Weights of a small mixture-of-experts language model, trained from scratch on English Wikipedia.
Experts: 8 experts in each of 14 layers, 512 GELU neurons an expert, 1 pick a token, a softmax router.
Below are experts of layer 3 (counted from 0) of a mixture-of-experts language model. Rows are named up (a neuron's input weights, with its number) and show model dimensions 320-383. Each number is 500 + 50 x the weight over its row's rms, rounded and kept within 0 to 999. Numbers have three digits each.
Before each expert's rows: "mostly gets" lists some tokens that are sent to it at least half of the time; "gets" lists some tokens that make up at least twice as much of what it gets as of all text. This comes from a sample of Wikipedia text that the model never trained on. Tokens count by the router's weight.

# expert 6
mostly gets: "ary", "ical", " family", " James", " William", " general"
gets: "y", "e", "al", "t", "er", "l"
up0:447512493474568552443446524570508488517408547497587591567536485469540576517509469516490541512568421537527505500495462518481458507534509521536430352484484546434439418449468421582473626550458504
up1:483445480458514470488547531501451555416536519545492465525441529546425509476412535416565557414475638449463451501508453585492461472499493486583482510496514568559472547533429543506538445539582618
up2:514454514483527482458504465508547418537513423507461454495472508447606660492590524434542458515522544531555477473495494615463459547507464425487615543529398588527511443550486462440462472548445507
up3:454504470519536514414535486498447450577456471547526436536519506563459517605481495471503529440478530455568519556525443648448510527492436513526511451557462488546455576467583489516527515529488431
up4:555408606525572539430484442592568512411530571497433508532503477571517496539510536507617526473364530527435584530484554517576599484485533519518514446547591482461496476534546573597452440545394536
up5:458527522419459470549436631536410444556540412534501431516531423442477538455414455657485432516552524456443540546552493519463446453547538557561496509488481536514480377519450453463475441545474569
up6:521373455511501609542499576456493446536480569531463448522525522584544460439518532484481533522515522601522544520528515510473541531520522472500516519489549549508442459527506498437507476501540473
up7:434446475524576520489433551528527501553538441501576491538544417479582565501449445446390540484534439543503523490512520439578526447467453516453495461521617527504453421491399508567619508566484578
up8:537523554424512481457423530497446504501501470521508342505532505411484514474502554486420418453528427541448451476547439495536500563527467536453571478440470464545478442483490478506539403581533546
up9:502515459484492560513491573488403484622554453441579469494506483526527510499494469458517505448507536500533546503562554527396503498482520560478455532511570453488602538549523566455487464562540419
up10:409463517456507459444509491558487516538551495558468489530496450512458498568454616455485491451571508496526505557581598502523534512450558428467500559519586479537514458498498483445605549532554483
up11:545484563550561586488525533481476499557564497466560509475552548467526530453521553485528459456465428438429517549471585546505484409454518477496503559513512594523497395560445393529515552538487464
up12:490479560478593514488503542481465489567423532511560454484478411571503612345525553469482519503565484555471536453534390583434507500433560434448491468554417617564490578464428527470440464641536442
up13:483564548486593503436379484548495462510523523515464587535617485552528539489531615548469565493460467452528453489492518449413456556614513489395496629465431446392465532496487505479466500460440442
up14:642526541523563576503468417481574541476534533519538495577511397542609570530435554544545443460577492453560526442592462524440496518512608462500445469533575518513460548543442482423391454506529494
up15:553416446515521556502502576552633622474527479478421504580543490552487561507555455442516595522533469515488614552533443521457602518452458498520532519548581520479406420530496532592531509488402527
up16:478539618487589464465471517447419570440515500498544428511501477547590551467522497516497494396524441533475467462604452575550558525429479379509570523537484594577526562504545413514388479431494500
up17:465473627433548661573552537574454481537572464479595502506497553492505498400506419474414500457483548454475484478489493509460510508479567487472483562491462393435548572561554429470396497573444434
up18:430493541583485565503426581603553455552492529372449501473539471508509523457541429415459522424534531421521541506566595442588520462512454433447522545513530598513498409586519406477450511523521465
up19:560422422428473549473518539621526441490501524467570537488553477582518440507428579517517566490513482622474492538564547468443516468556555423544617544573455582535434414488455387512564521524416516
up20:481512534435506482515510497523520469490522472434534567529594435498527605486505526478523611417477446418521514588584450493454508483497573418590580512458492525413451529525522472451427538484483510
up21:480508510477544591500462461508584594560518472478536412569483540497499489495483499408541563518580467511468531501527455477507559500483558480574503533425558494497533534515457437494496419474481486
up22:520509485545585572522418501427517455531501475387506480441527489400538541440456547556516519532536402527519469527574537542452472478486531528466570446472492563462516417460526605518467553521517471
up23:548554489535465482405453607543549495454455538453553511537488542472548511543511440487513477513509474535493493550528439462455594500505524580554572487610627475539461357538498477461399580536493524
up24:385441548507542523592520520490429523482461433525458465549549525518521430491492436505522483582574473567598522528550526512503557422573501500498564539516507489532477435552470465541464553450549580
up25:495544457501472499629478448595415561447527529512478603561559490570450516503451483562500422491522466565451438502499553595508568431493541500532463490470437469525434503464486540463516543482510539
up26:488457396591532448488606488588533457414470534460468489390507458569481492508496492467473472487582598501592558504490496517572444505538550489463572463577421466588518464601554492455510418489500483
up27:462490515547510624457576448524476528476612507512484512477514511560452545529511475444500501572621552544577504510516535455521548367551459432470548475510545526478551519500487458526558456533379446
up28:456482452450529532545413475535454482575485458507545477494613522459492529502431444515516462463532540542453557552481599539477415518499443449476448503639495481490549423469528531451545383557475470
up29:552472449517481560566536555428554493459509491505528509466509588457455527419498484533477509464452589480495472472508464561498558507533473443548542504499443469541389517582487508479457579496536502
up30:565586513488458521444467434567434486549455492474516488436454491565438538359411627563487639473555569425520522473483527486487506525533524551555494467590529523461430455495509514451405524483477580
up31:516516517545597554505483390527538554534445598500552572485503484459578479472439573472418593510553449418524548502499438492489496460538482569516602430474569474384539450505528549430480446518418463
up32:532541580511507503408477596520510560444456555402538508508541447496524530440405451549519525451494549431525596501594497600570591507502466461461564489549482475552503496528574532531380445436503478
up33:474459434555479420527482543589588500491438528439414416558521554530582449437507445627478503447477487482515551429549491557529572455539506514502478476535499541545416480445542431573564474511474544
up34:501450484483540479491504510516528516507489530507501510537532616474545518581554529483435587432495515448536543498610443483450516595469458448561523583510512486536496521553447466526484513554432559
up35:481502447483499477489514519513592449525522479467498436438546547553552553433518494562576616535506483421510475543493461552536423571502537515489426587438469556492486442522492385533562453591474491
up36:502571438481539492508417510479565504421443488494431512595527441571494488460475427551472514484497468437505488568560526457465510472516484551466538438570586492531456545599569475533567402467482471
up37:448510547471439547464512528546530476493544474429570482547434539530548428532466432519526513528482515499504485435560512569520516519415437553540566477497452553503441407505520542558447452601449467
up38:492527536491520422450427557497564600405443575451395486472448435535544525569435516518584479495551435525485523521491508476501505558431532552566534482473444479531554574535346558625552561543524583
up39:558505636452468582511523496493484477449519395447609470502548474477559509499484518553563491460571487476484519540548542507564436383507618464430459544571524488420359496610479368507510533487537449
up40:624488542470484444564574498538545481475516485572462507429514519539503472497499489444487489495534515580501575507505572509548518539493532490465551452601547486603552407543445545466400468436533518
up41:458448535463555463479465622625498438524552517439521498448472534492541477582536498518491565448558592542508429518455452498551498510538484541522422417484577591485552466550552440484439446557383526
up42:466514545511494529478561557530527519442479490499502411427486430443521560395456583515350508442567562471524560517513460440522525465516416564507583493447465412429514617557552526484535500438490420
up43:533547414424642601454493426549522488464578465488528513404516528457537536470494442505451497514466445474538464544493522468493454581593542394477554456502426557511508473517505465488448443523595576
up44:530468527375453450519523533577535454538456479535481533562483502524462435450462519461467573401480500476559548494532445457447471436498526543427449491499447570544590569559388499484478515573528503
up45:487588483507633520530423504591507548432424473480502452565524364516577556549487490436520477560459492490566472417585439523566477429500542551453456488516478564545532463529489490508510454530532484
up46:441438469532506529496474524519561503595503539379530444398470562595519493343448514460487587367497587591543418490436423544509466476485515530464524374590413445501514494540515462443486525500456509
up47:562494490534557472460545407442508493504418483487568514535544579567498434492523516502572505505423521453517457548501529499415496560600614564557526412474568488451479469480524421570488443438456509
up48:459541527452535530579506479595464550463545488506453436408471500496514569608497575492511520458482502569397489449479528557575456592469567497399579554483490500558560520546442574433573513503454469

# expert 2
mostly gets: " season", " University", " people", " film", " years", " team"
gets: "s", "ers", "es", "ies", "rs", " season"
up0:602523472528489546566517527579569446489433458449552495500585521491502337562439534440482639370475580492520469550433496455517450474538573467529496500466432452512524569530445537490465388542517566
up1:526474533422431505548543566487537597522533474541557452489530445553438592532494389426484553550475403467516527552488505531513516439518510566442508581483560502461424546553622597499480488548532555
up2:515457509486514559540530474517508544449540462510593453465543535565544538520544496563447452549528527502607521515517584462448563426396508526433497538522523499500421430532534474551457537471435591
up3:432454507459548418491548476550582572420485503548531545485523449533505509576513548492523489459504574522591468534514526514469459532479574515543578399583454531561499384545450479527427526474545515
up4:547564505612477418474414424472465504490477504525578520469508403529490477526457475456389506495526482427474445563428522460449506402401473521420454514500534457496480483486462513473477529548456554
up5:492560462505527535511511458438501553523486472553621500554461573416574504523493558429513545481555457466540500554470565453513552569516500427435511407451530438490528593555613535550468481565469377
up6:421491490459483537474434481602530458428471588470471377587487459501538453438448547562456499511504515570461459408518588475414527546449558489457489438546482579538465441578516467514541441542478517
up7:567514490462578485531519561577441551538522509564532503460389459466505533478426584396468506493499474441544585469548559529484438456578545509443544475572563438431481594600579499504550476492447508
up8:525418523465493569600431533490510487560527539515493495422489560538509550517416599458511496494510453503541554555607431514543475427590509520605472510503507448467461458569452511583457491549523488
up9:487519545529518576503514475567466530501509509484481503547483538479600411523460454510535557450521479460573429463578550480390499520429597559543451504530590453546401468497507472515453512550431460
up10:512496478545548512463511580477515538456562455462540431544501413593588469414443402491392506489454488564553505536507472498453548595470427505476491459588533620543558449523475504567477539464528600
up11:488551533600560636506526563592439547534558462500569492479544521481475498573463500527539494445407505434502507438479614525530496423499527472542471447469516503513382582553592493623500537513543511
up12:459548440434615462523473524530593528577463552486477406467575560536515553577436525522494511383472523399558471525487593456526512559474561503503535442487497541502506522523606525455471509511527476
up13:558453405501518498481487541464487492544525542528566415416480497496481487455468475397486545459490489445476521487500552523563404484453579471473534566522484545432536597467527463502496509553566504
up14:435471542497483501550491482479529598479457484495575454500474462533510603463513461440503508551484542447515517500531552548539591449435454572410565568492544451537478488560565488563503440502473491
up15:514507472530492483435449562497445524536583446564462427511466419442528557455455575450445482535572460565494506406466445531420475481583566466559621604479390569394535424509606455610535461546530557
up16:520465528415463436503545546521462544484502466394472478577437432612539530528476509446496529473526523463443492503452588536577427465545569494475606570489561525535525526512555565508522501509476539
up17:450439432525526477547448477566544579512454491497554478435501425473516547530425420473420536491485505521541550505577455543465476449434519501533504509489502536411448499520555544548479452398544567
up18:449528525482508549523492410495432573426479452530424392485500556542490469532519494405496487507538512548558538460508468540438454561486489540453548505483468440532598513533534505557507496526590451
up19:475551474461503521493510600529442511519493526511526484444513532548599447542520482581468512459526488525509453618487467539495518534432567468462461518550579430431369478494528534418458508541481532
up20:496475472496472543494475529519465516588436565512540575520486568513535534478506587509506431518464528436541504584479493505441439565466493484551462516591425438431501503482498414577517378496593519
up21:457591613473611428520480535540501604559489538463433487553454461467492489429416406440499481498457509467484444476491507519556538488532506474540508550550520502468447469476504516516516496528429692
up22:431485571541488509485551440456443474449503486544491504536450467506512504406448422459445638464443456558454425496462476522523416453366515475424519516585452529625455505468544365437530390477542526
up23:560449458407514470446424521550451502597471535548568483558549488588477484480447569478418510472528438543421402547509537510531442526440570436512538459466471517520545554529409522486496560575440496
up24:523468581584565537547578560444504524546461493472473504526524389578450476539455484508510508533516538468596429466515509500467498492583529512536661543479524487487448425506483577485524451538448586
up25:485544483501542473635492477538531561598507486511501526537458473577453503483475520446483530531486468450425526496417579512589469458460472576474570479488419513501585536550449540576587487569505506
up26:575591508382559455499480630542542550415542594554513457479490450477500490473539479513426534468523503519478579494552581481482589581470567603516488548499536484482568459479608444503452473456505457
up27:391434468472562506402540465480537437482473489518533507439502531481439450444586515484442562514528516553540443526506572543423479456443446466531459523498508549584486499570422544479527463477490448
up28:496435441458568512517462463495463468494536467506535525476496540467489460495517515521459564537551510456506463590513537474375509519598507596549467489476465480600442470580608521531537559521494476
up29:443573536468485571530509501547458458549491495467525454516473432623444417506537579481562493442444496426571525546427515527501483576421559495502464424600467523378417427459534558540465377442581446
up30:497446503537619542440446575429490523454500474477499536487453452563581449488603408507447501513518528583465534493566452498494488484477542529515513527511565527481576492564536469469494461486456435
up31:431541466450505489444466451388485502561502499479590549529581526507532564493512409415464467536447498561534563562506463519547556401507441546537483445471388532426433384504533522641428460573551602
up32:533490487521576480559491519586528503497509508478539507455444498532498448520455469540451456481573427512524478446563441569527521467486594534591430521507434467515586512507554442507525489547513460
up33:453498516478509451461559506565502418411515490541527500429559469531553458496520462552488458528514451637513465459494447582438417545543591504525495427504485484455574488480442563385504461475570387
up34:556463517479563507501442434481447497404465413525518485379587425521533558519525453565409516444562416509537473476419560548539555475505464470500459428516484433542435491582430527460410523450505472
up35:474534524461464430470535526485608456546492479479513541576469504521549593474524476513496471490576439528449448447464542568445388578548520470515529495448400512409506534527540563415462474593465533
up36:369543523484491510553535528536420510443495404451479489541477460548460487440525485418524555468478510550576494521576541532476458451566428538505501476497496508549471486548487544516550533476588567
up37:437486507443518540515466561586594452487533540465554458477473547448545580477517485373483545416483551426543512572545513438524474529547459502516515474460560404563552408530523462471541565499575425
up38:493515429515519513461458593507497552493560508487453370554421531564499476390515469529453536477508517398557405540454483549459439520591568462454463467488504467461511551501498586497528574516499558
up39:563465547478557495502527484460549470522488560409435391521474574438471499627460478565512532485443604403418436544627524556463619446440555485497537508490508527618459502447358500533503521504526539
up40:480519417465532511424568426531588545467498509448417425470462497488504451547377530439459533495527537429498528475528424556494470492454409466549595521510574489504566500559474500526462540466508446
up41:491487518495447589392506458543484526438540508475561407435445554410505449554457461436400595474469547555532595489513571470481472568615429464584513521566419601525478565519528510483515407492482420
up42:533512541542509548419388516449525545583501518444511527449474481549465513501489505438429572539515432492425538439574429583527532501532472584449479476589571552476483498594543546517571542531479509
up43:423541565482486495488502579514487468533496495526472472492477442470511537496486548506566612524550468586487497505600535458543567580458510461534503508546575499501530418480511551415549531456548539
up44:524484550401445537524543463513611543480497611461471416429517515550533556578564619521436607443495460507554480559464574472569404515516512532535508446509503475471508504466518517585505502502501511
up45:480517469448547563408448582525598541543408431478490498537438481574591487487410462517413560465508409497498460509586482501470474516525455601459475490504538521446471425504453459458462602625472519
up46:466475528471526575502528566513431480516596502365510533521483561404538574542458371513550480533533432521446526512504458495427515556505544488486545543480442500550499487556428552430552536452441451
up47:469511454533578530456507503405507566472447576484513526435524524498502536483547550536480540520539471571483467532504522519544474481398483446533569495452462483437437475495501483538421532541545578
up48:617479461546549436518457597458505483438460521501465498520456523481479499404458533461396564501544504482499432451503574502461521475490465442487518528423468487495440550519558540535534519550455414

# expert 5
mostly gets: " F", " St", " s", " 14", " Pro", " sp"
gets: "n", "-", " 0", "os", "ns", " He"
up0:432583442468450596484452545478579516579443564407501476484554466529527492561445532511547541537543560464527520513475472533464556567510460552500473452599511613484486431460514488429602549480495521
up1:478533505480502538522487504536517413424455488509405447503468397602469529570404646409506538478490433430502531503517510526572540544544462485539550457457543508455380475509501517480567545501512537
up2:500562632608519488477538513626496546507525564552468454519501481444557523507543436525519483394497458439484516466458576485486409540522465564446543524547410436508543443505566554544485594529508430
up3:488522487479575522519493627478551492520384596412499475466521531537563537552523571544466472557461486576493518555492550567499519550532412525392564535517575585597484448492475541489582526502577490
up4:506487473587522478462463514512490465519406507561462489515489560520632561449518552486481575521566540402459591563478459512417600551462414561440493521495455529415447487547501595414432445578448509
up5:585431463397520507520483530525525453545489612506547441437488560553486525438570487453531521550449480478557467538451482438452533599521506550381444473483531497517502495555545439453498503569531492
up6:520506468496493558524471517549552518542550493467389494543562482499428627447528514448422510517537574529548460534527564484506544503490512489529546421517462472514583586497443463503525521553554443
up7:518422524459510564510484559515547526503496494575472507421540560506534506441468438534436565460510446484426505548403444522510557514528509495532459552499448508463561468546458422490498522499484467
up8:541542527475558489534400518596587503449560429477471534548561519535499472526503462445532468433421445503468407509523504496534573522512469515483473571500488485430466440489541493453484548420469552
up9:569547569544562541604518507460431473487482546495486368559548544556528572469524460465478471479464500457532490447496511524485560445440497472541507582479439519525546434527459563464445559463511494
up10:560551433509569450496524429483575468387614514486477428517483533524525510487421493539518489518546490491508609488526568490570483538597471534624560494475568427460465503456592546478516505534502551
up11:478538500492502519440515483567425506439574553600504489477460449499540488602500543512565513458558561463551398539528577545486467614445401497538588466502521514555522518509467491490505493484558511
up12:425434463428543508450502542504422494511472546519540468516574533525544485469515511427525556530598416431505545427471515549564534565612511493532515492482508470478391470535445551523567463507448489
up13:472455505515549526448548492594525499472519569494498437492603429567506497540539464427572560527425471494464481413447542598552613535497564513445437404461450565472546452519459483408555527548551445
up14:582473618542601408491449500567515483558548506551397548449558455462547520500454491538480481444408533473542573477494354547415583477539519559516630534567494500518465525509432572453478466497563594
up15:476510540546609546494493549596519488475525496459391483563536546511578474480467472449451460382515460565446498448559541511540556592471459432542464496610456434508528430514504494513425588501487503
up16:546494536471519500480569532561524578462484496452552405470526461538475564388495496524476478570516380458600467449499458521502610452486533590508475575526519503516460549594502594482522436463402528
up17:538537471559452456514506558483520495445397555490507504545545537462587487496444433501495533436546466502522415545525519529431492479500532460567509484604523563493577478521492571495528471580391471
up18:497468450452579617480540556504561531516580501420512486561469609547483502569530521506478612492433553518515454595473408485541624559513558571399578536449492542528475545534572546463516432477505587
up19:425576530477470522434519482560521448520516540509545567570436515464549601585438525423522532451462510507430443528525509626409433468449554485452490551470420612480463559504512426603442576542545489
up20:431531503455583570516584464452526461535447468485530512463487528565474573516438561405507486462411547474591424520438499496474481582500495521459475491431488544549507532552462512554459524546570540
up21:484476515375555514443522528584368496527500472510603482561612535636550490440454487416519552532503509483539490467463407505517430463637570563376530539516547542637490594551435583479536588493468534
up22:419468498456478587498409580515521460546449410466499436453560540523512539421542481571432485538487543452472492477508471494565538517532534524464510471491524543461496452480477509559444484488386515
up23:439433457555582494508500538555556464471365552427598468573459549617513519436455572494426521481520526447610503483466504490478567464514619567454537500523454526554473547496569515500525400530578506
up24:452423446482558598450426509564442548520467487449453448448482586523516445526524544437593465404434522471488432576501527448529480557541525548462551499537455487503446441505484394550585549490521507
up25:515496459436546520425549468481536452500471558382538508441527449498574472424474489574405473441493558440448517482423505432475606452463439474587505473471458512455475507535509541446462369531434531
up26:467508572455519446372512510598547513485532522419440479549521460508545452500530529549504489492489496554505437418467604470514544593566545483491568444492537498439498442516447521403472448573426569
up27:574459577607543499463503566444499450529375480560515558527487551501577525533498617468464553537467460459538500545489469609496511528579559530517562537564512490449487523579571530428509447562474503
up28:528485507492526441475517528524561459584469587486483487598420476525540436530410550506494500399441523441447522481431508492362513587507494525493533455505422529489442473502447549483492580492397485
up29:481486453473529386427494482470525432405448591494574474512526489461454555498583421566581508567607504456466439511530582583553459450580492513499450543519583483484528583460523462524549633476479580
up30:506444511576555578586558440521477438460495638558548560569456566461490530480474570503546530539575563535480515490526541550488496546403474588504552420507392474596458514488548467523583613494446486
up31:508503445544517619440489486430533448550473504576460513432479376501534547547472412494562483492478400511476516457555454567518586502526565413507621416516518542537477446465480546565534473484392525
up32:502543603465465499484474432484516641464521546544476459543519411556534544414387509483489475456553486518501519597486564519512543451535549528622476504504517559532470590471510564505518530527612459
up33:586394469530476553403525470535518512544491546548543451599505411537563455549552470438483503428504504489510493478429535430536454477480502466406439378457508469457506479506461519438467542491536463
up34:580563526505506531471560545495552487412512551383457516502563502484591475624519522588554518448531491599556552519530504545533409492562616497528526558543452526552474459582515431449461449477505479
up35:470473492510561557589451574576489542507419569474547406532565447492564517497444509440435578526423461452521462609477599499491477535584536609485508457564498490485396442486504442603520456464507561
up36:469427518491480512442451521550481595445448461475587429497580446453472469481415446474378489421517390412466546533443460511476549515547517593517552471540452475438476512485513480465623473504528574
up37:473469511495525518522488524536517475491453539560484475511457466462548474519443520586521581487535540551462558520474555565500586554420474460536560441447438499490445514470439482500558443546494560
up38:467461605427424507522585501526429487466504446519557463578526593543546500562482431558515466467420535580401423488539532452510511547493676439501463443558506510600529426559482520497558563585495563
up39:473522495482478469446548527451492537464514591464470460507448470459475482519343476439443530471514575544466458512540620449429515509506461449477462426532489451555528490421434474566558483568478463
up40:539478578454519557469485514545528464498492575530550432453447500553562481550432507505476464420558442469556468510483483511502496563475606487455524453557456480483528460545553445545563438437506542
up41:461529423483547517530513493382525439534522424498574526573585487552591537505426555500448543491573539473466479467479553478520474444580492552453449462464466543512554398567406469445468543500458498
up42:410473431484512444409538493545451537440549477552548420431451496547500521575443520569551589496554488521456496527452504531546470488592467556449554527595495517528510579535517549547498546493467556
up43:490597576544477485475495571581582467468436440453564453445461540533543603556425542454554582522556477447486499483523483518443441457495533507579583481443487453564481568495520565511500532431532555
up44:513502518496482574447552516503549499511424484544577402550487439587462511472528446508534520469469460458569437560429465568481538520388527541470544493497392529448595492549534548408564555472566505
up45:511519386471567501517565512493555499459566436449522415447458460570507509535332470511499519488544460540531526494442427546481533510582515492609514455607540494531462465523509506478495564568525528
up46:464506514511482479433571436555516437459438470449482486468493542508478592519499554531433516450496615482518457478493513473438464424584461542469484515455516423473434453548475452454481568514490487
up47:492426557534494501469539533442544422521433451500589480450511544581548481489461523512471520555513472428573439539470455518505488492596432566539484515449539430480453587520550491553445501515387558
up48:489523573484503454531533485455492527496546469525575481522489448483544539487465432526509523472599475477452509524472481528559441413535496554496550440554502518386492499611483461395451590483423473

# expert 0
mostly gets: " final", " P", " father", " Bar", " Ohio", " ext"
gets: ",", ".", " the", " and", "|", ";"
up0:505486521502622459474405467448482519512491459467536481477534492521561498456404535478479569422481496467544541528543490530481500472544500531505540484526529481508501492562544481457444473560510567
up1:508501499471427419559500478500533508523566458455556514400571558555484536422457385516559432502468437500507478549448431601536369623544493473440557532582544551410473549524457500475500488566559517
up2:485467480448486430488563597480542497561469568473455552466455557528595557485519547412539507392509500566510539485464481456578462518605571497587487451444450445512425540595492558560488413438493507
up3:530486473410518451555573576547522444561542457474520535526531541439514520573495530540517482562466470410517517538437554518440422575600521578560393526500627488420521434461472436482553543504519614
up4:467495544420507584534511454577491540481487484464484466435571547451499510579474382521480533529536573396552425628524506516453459537612521486555446498476485403425425425488501470567494463528487520
up5:444428515430534526470494622495490451558444425491567432460566624532524472567469455461454604505510413454489539451493474486412592543470521495441526530474475449416535493497546536411554516571473507
up6:464426513481517510556495496589571530469480509586502516457438507482599521483420544546506512439455523373438592543512474486404469567403520482548541501583415398481475562545429526517519509531604542
up7:556593503448468593467458463457481481442482536572455446446411520527535523478494539378499511524493463472568479438479481528426556480524610549453449511460439368528467456471551543487379521544547597
up8:502558508523564532432506462489502487514562530436487493599491535647472530528464503378512450527514518542515541450428461553486514465528436426542406630471503504575429527508614464426469540506462495
up9:542507454396473540386431519429572403561468467428505426512508592478476465524554529486532518552554555600567536534425494434493508508433484517514480505526497491598468612508452482489538540448531532
up10:389534492549494482504448519455452462472435451487562517565467462516421552544450512391467608449482464473533567464496580490562450548401554571461541467564579583520427549508493473498367473488496555
up11:495542404499502481544509568522418437476490526570596513538564459461448493359512530566492490459479496520528498562482492484502457471503487487535459434472521538433520462521510436398362515494411563
up12:546512537490597518469489454521393516525468497450418519510628428601597492439417422490516441429531464474511462516441546569595482562535496451478539517536493544552493529431476490526534489490452491
up13:380577577487500537466567530533458428493522542463588417582510446443498468524500494547423559492499492463519437594453525430541499528463585484476511478457397470522504543555451376518447463505440440
up14:473470480475494524454463453427577505459543479494624513498469414485613518576524523454512551437472456533455495489422563551433549412477491552416462448448497573564454542449489494426521450459516576
up15:444497521488482432492521542489471526524535515528463539496429544513465588509520486495521505473565548553519525574498461498531516496519467501520495527490498497459575546471547428486603477429560603
up16:589529497482511609506572524459556465398496475528519519524642452477550486471560451534481528433553579474555471472491526544519421513483494558470499456513514563545527507511506462474513448432440472
up17:566576431484455614526487480563478505505504536580436435554522488566516510566464554402431502495497414530508452546520495516477449414477482560454518456447425391550531536507446510440445447532493458
up18:408571516498428429511522491535424510448433553438524491589446516550490552555428517542453498505531515525493435402525501472564464553464477456487547519502435498465450537551491540527535511499489521
up19:534363459542445524507522504537475468463542496497573505474555458452485481530463484506438489396497516478548465500431584523535479525454459515492570508537459454475510586552536581517472584514544531
up20:544489477420547459460500472505474499490442529534557464486472498505550488432485521475469607452435514490553500555465550560528449556559518555548466494461586545470476462473488531481575553443564529
up21:491578491522473472419504487514474458490402472439488442493508532502610494479570572523445538481576484466542510529511500512524485552516506478516442527574544570444497416531472554536493577570536433
up22:544436445466456618502524558597562471568557487390492441450437459536446546589475384498483508502475428527545512599506459552564621499486580479390492435465546470438489423507503529489397552522547465
up23:517430483446498553488553524572462414545441492513477475506594472494600511555438528501490574508421503498520485440450539516448531453509430578464543463469564498387484522523467425431449476552482477
up24:507494505499502560504456490483535459548457498419484526460461464533533498501559468515454543522547509512487470563503433428554536541465458464521508493511437568452502474576517565519408527503437465
up25:493532528475597462520435598496500535557539454474576509562590530489652541532488455488441573426507572564600547532568486547423492540530483495432505522491535501473377536606465491481441554515490536
up26:479522412450452501517525460473573528499539490467588389475526522442529516563503500504441515407433562450586509530473514535499519460613452454576438562473486588547522577559579475480473510534411433
up27:488400510558572480447542530520569459557534516513419456559516512576451530575466530497534606431479575506525437482460505449597587565643428444527476455451474493448439496610455515474470390461513551
up28:520490532463523646514467467472540516498532462530479541471448605606549533496549534498565503444474438527523453542426458558573502553415441489458589505551432525525499564501458508512441561526457490
up29:600474457555648562504466567479547545512517432495469456522564493547556554494520542526481579458469543523487516504589531627534580519535521570371491597512487530498417495579438570523486529479530494
up30:534496580430498622495431560489604398446485526520550484550538445504448456435497541529495496513514484552472479489460489480486478530525485441463494444472476567479500522520442482510464491504505526
up31:555432434594609530506436511524467579522414519504601438506628574461555499516459502446510508517541466463557492491538432511530476480539468534519446486552405528589460464502501478508542534590442470
up32:547527520545594544439440580473572522522407454445509491556534450579494459522479515547463505552565413493543599523572502517546524536473541486396538419518603526487513493602446490534458486542510476
up33:504476549473580476454512507439486453508515499442585389534538616524585529604469585436485602497485457460519540501536505471521496436461549589506527452525472465416379579551526449541457482534576495
up34:455512475532535512400520459535539513415535569506546373544464478496508465448499456486409517506570558416548476509512515569522496623485510433509469451528500422407450533519558545393422601410478527
up35:530427498487549610434496529531511407531437485548402490513492493553524510468536432589501596551448473559519546492471530474462528563462497480507490487540506489510464429437340476493524472566451609
up36:487527551427484465432498517479548360507528557570500533517470455533559512554434439445530598462544478478538425505501541496606393588589527547433541508415506582490396450569534463498429527477423510
up37:488494510484587515492515484475567464420545562469587423516432447525561479519479523580436545475511533528509368540447506492409533466519516501450474600471534613511541453486555529544503403529509487
up38:514530538436555568474466495541431491526430503440574495504551535565556556510489416528480476420564473530571540532593498566518592472430558611504576456574518456447489425630563464514430501576457544
up39:576552439479533565494529463552503548499502477489496446509382467572531619481508534475578588475520574471588471586504457455417488545446498573475487578448508472456520502548505558494543414535481547
up40:536500514572502574461568478573444514513461538498562473450594551492424527533494505526444538498465569504513514460430534543507545583507483518569475540508433600507514453559540450485404387512480551
up41:457484539438503496459539558647477478513537569522542470592536502582471422464486430412517532501542493370514424480466493475406496547555474473466582471486534512534578481520535501430451520546576492
up42:430511549539553482512503420503534507537490577491601514398572474377502545348536454475534531551513492439456478575512562447439550419427487521528543487464507483479561587454550483563517504559490525
up43:469518549473617461425478547522523406583429532513536521479568485473635433427564444449517518469559530465445550529470416578583599476581543452546524505512572521449503521467437550552495506566411460
up44:558455414513557498473542470504485555597566472507537434513441518529580453429486493474398497409463451535527477544456490444500473557601466481558472469536571499488574516494461485420407431583586468
up45:501498575439499509516460442442510364369496464503551431544549551560447510500444432458586506428530502478574426451494523557454492566491500609446565529477429459470416559549536494501565399466471573
up46:511437372542529575497510576565464450537525544548562442514419574480526535623492439476462526595506478516433508561494480443502485564555503470538568586446582542525479367475543487453574385464442512
up47:569512507560525562438443490538483485401524498527434496475538456557477521544490520489570501501493432470518509552486515527488572403509518593486460536478517505576474485517431483455527508547496510
up48:501530534519544540424455447509523527444426521447532479454518523547537459446445490523421525363472456521529481492557524502482518371501574564551499404542547564568448552500475524480466444535495524